From a checkpoint of a small mixture-of-experts model trained on Wikipedia.
Size: 9 layers, 71.1M parameters.
Experts: 40 experts in each of 7 layers, 320 SwiGLU neurons an expert, 1 pick a token, a softmax router.
Training: a variant of Muon for the experts, 7727 steps.
Below are experts of layer 5 (counted from 0) of a mixture-of-experts language model. Rows are named router (the router's row for the expert) and show model dimensions 0-223. Each number is 128 + 32 x the weight over its row's rms, rounded and kept within 0 to 255. Numbers have three digits each.
Before each expert's rows: a language model's description of what the expert responds to. This comes from a sample of Wikipedia text that the model never trained on.

# expert 29
What it handles: Final head words of proper names for places and organizations: District, University, Street, County, Union, Islands, often before a comma or line break.
router:102075083116130082130139199187168122131149107170119116144101128136116118132142147177139107181132158137107124217100144144115211161130120150157167111153127110119083172128114115173120145144139156137154132173111094156160143118151126144094113168169117103113153138149167164068073123140179109068145094167120112146109092136141115128065180111116146138181110057139119071109158159140116059095133150164112133141089138160098109144110036221090121109113084223154078132056142128139139141183115108144125135144137069184155140134120113108140139120097145178081184124104068104157137130119098083130149122141134152090098120138177153110141136087126059084116141188141184087126091105153115161157098

# expert 18
What it handles: Abstract nouns after articles, often about elections, census or policy, such as seats, ballots, approval, results, services, and percent signs.
router:131092110180171069150162127186149084204133159093089153185105101118166108139120146151109064165124152149114157197177147140093171152124075139109121133190107106140113145170159149146116148118164115114160165122125112178183130117192107158127154177132093140103154146108136124107087173140147140098125115161199209139108182168080129136099188134111170180149133092171172124089163144118112077161116124119121127103129126152131092180122106190051142100137176185158098117058144134150133084178105134121165158116173100131147184134133133114118122060074125136098132115105090134132154124138063131134180090138142159082132095076122132145175199103156086121196119109134166099128080114147132141129108

# expert 17
What it handles: Early fragments inside a word split into pieces, often the second piece after a stem: epis-c-opacy, nar-c-issistic, ref-eree, aut-onomous.
router:143103166187134134103157117132151101132109173090113183104077147113142125121083126107102154125109149152091060157155131116127157129079075166159130101135133089152117153165095094100112139214100104106139168086192108142171120144122114195168082115155019090155113191141135170110102164142148123107127077191109167146082159136118149192148112098104155148158135068144104114133141211116132149162114138107101153151130136113131085169108131133143149141136163107134098202077129154170130117101145122070108171146147070119133102146088169160143081079099090160073162072119105120137151142156099111135207170191138174116177090127117170186133106127150145141179113139164159157172150154165099111149115

# expert 4
What it handles: Sentence-final periods, including after closing parentheses or quotes, and hyphen bullets that open lines in lists and infoboxes.
router:083155143146115123147130146139131124141135159194071123138124117121173146189062113114128125144141159114130145192075117141091200157106115137125158074189115151147107128151083116122074128202112108125142132119171123139180130139128123147172081113114058100115157125134155117084146132082153067133137112149150167083057155198123183153128186113127165160147133094130094054131179138132037133102102113148093139172167152164108123169134045121092123132098141150123117150123126160117200157122131113181130136154151098138174130081101199114125128112143162138116121115130042135132103106171127129157114085136117153129156103021187141136106147072115106116134196176181188131153133142135120150140123

# expert 36
What it handles: Field names and headings at line starts in infoboxes and tables, such as Personal, Coordinates, Phylum, Language, Type, Total, Born.
router:141119171164135059163140169171177115125142185118084135133153129140196089131145143114131106147138155097131155135127170129111157209147101136170139097132083120171061129146098086124150151147107128096138174132096146150126116138158102172131146175125071111129127170090125140056092128179126140088145129134222169148146076199116135110095125104180130162145144101130145114111139143107134105119120119152023131160155085218115140138136049183115164060101169149116118159119127159173151080138081093099170148185216107170166139121092141157138153102118155189110116100095106119141131110133117116142125082117138117087176112130112136178145100078088113168110114125190190110171095125145147139155148

# expert 33
What it handles: Word-ending pieces, mostly plural s, es, ers, ins, ets, closing nouns and place names: outbreaks, gangs, jets, Hartsville, Tinsukia.
router:088118138161201038139148126150168125156114176152091179163103033029169122138105128149138031151174154154062148161102152110156165141166099163120143128183160144163165120133164117160132084136152163084128178170144116133185157145186108115131158126134122144090144169123158155079131098165134149123186088150175159140137127115148104094128098144087158147165102055153095078147116136131120146155102134171119167112113166154107146098125151115063162131107097142146137134064143120139136172168096165172137112104179096160172157101130136136143144114106141140151083108107090115160114111142106177159112149118131113096125109115104161153130186028171120117192137146148137170122096092143093162161110

# expert 39
What it handles: Word pieces in German, Slavic and Latin names, frequently in taxonomy lists, such as Gün-ther, Pet, Christ, -kov, pu-ell-aris.
router:175107142130227078173150171108091130140080105135131140143160076105109157107115149152092126161124142140067100174160147102098177135112112163141180141149114141175117191168149124148142099131097117107121135209112108145128186147135143105167127077172091115173107126143172156112119136080134108110157071153129133122107102164128117154091138095118140171111126104169145089088169128114137112110097135144137153172050135105122070138128108231097110146158096113087107114133125087162127151136175173161167136137190063176111123136074140087120104072171145169159095113116096107183178115145074093152218140183169172079134115092150142202122178089116128136091164144150134123167123117143136160157157

# expert 15
What it handles: Prepositions in, on, at, from, between, through opening location or date phrases, e.g. died in Sun City, from 1994, In 1934.
router:109103117133208122165124162151127130153124128106114162126114123112153039129118109195153106146136148071090070120136131146112135116108069129094153076151134153125157193127089111134149100170123163114095142160160058164125148152160127163141150090178090120141140159190202127131112112107171109090143104161133146118083133169126146117070176129165117136215108129133109101123160121124078111141182102164115144151121121128155136145117130215132157115050171157155099185124201144122133150142106097129147140142146129124199154083075163115116113117113061126133155071062090075203102148119120150141153148186161103065125112129120135130192158136082086099159142134116187125131136106100058081152118

# expert 27
What it handles: Infinitive or directional to, relative that, which, who, and modals can, would, may, plus commas inside numbers like 6,277.
router:088108118144112116126130144149134135150130164093123132168080128091141175097085126130129096167149154157111125176069170120120168162081184173120146100133126109130090137138088101125128098167136137081134168168123145160108133127136065165103126122179129071083125163132152164092130129060161110115160104118118124187103142155132166102156090081156156130196109132183055127088200150132032058089131132160123123139113146096144138157150090136130216143140135220124107110088158055133115193125139111076103148142146133156150155087070119135154119109122127169115119106121067122195147122100117145153097137172098184078105116059105153149130218112100135106183178125110172144138120138149168120127129

# expert 11
What it handles: Two-digit chunks of numbers in tables, scores, prices and statistics, such as .219 batting averages, £250,000, -50 C, 107–114.
router:039085098159187057180143150124155116163147131132098128178081067104117102114095130144125080141121174125144139219105120101117121133134140155111133135119118104182112186148110088160151100137152160108142146155149116155167144150129060149109160183141056067147107142123171139091051106068157132113148109141140157099134155119071159119162184126149142150209124067173130079075159135082129097103122131126122146176096183167078092164124028176147151147095116159123079195138132092133132108124082141178134142119175101203130170143115139111130088107078143135145093103088108111148153152162129135140108129175128160102148107130140160152155139132107120188144151163130133094123077141124131148154098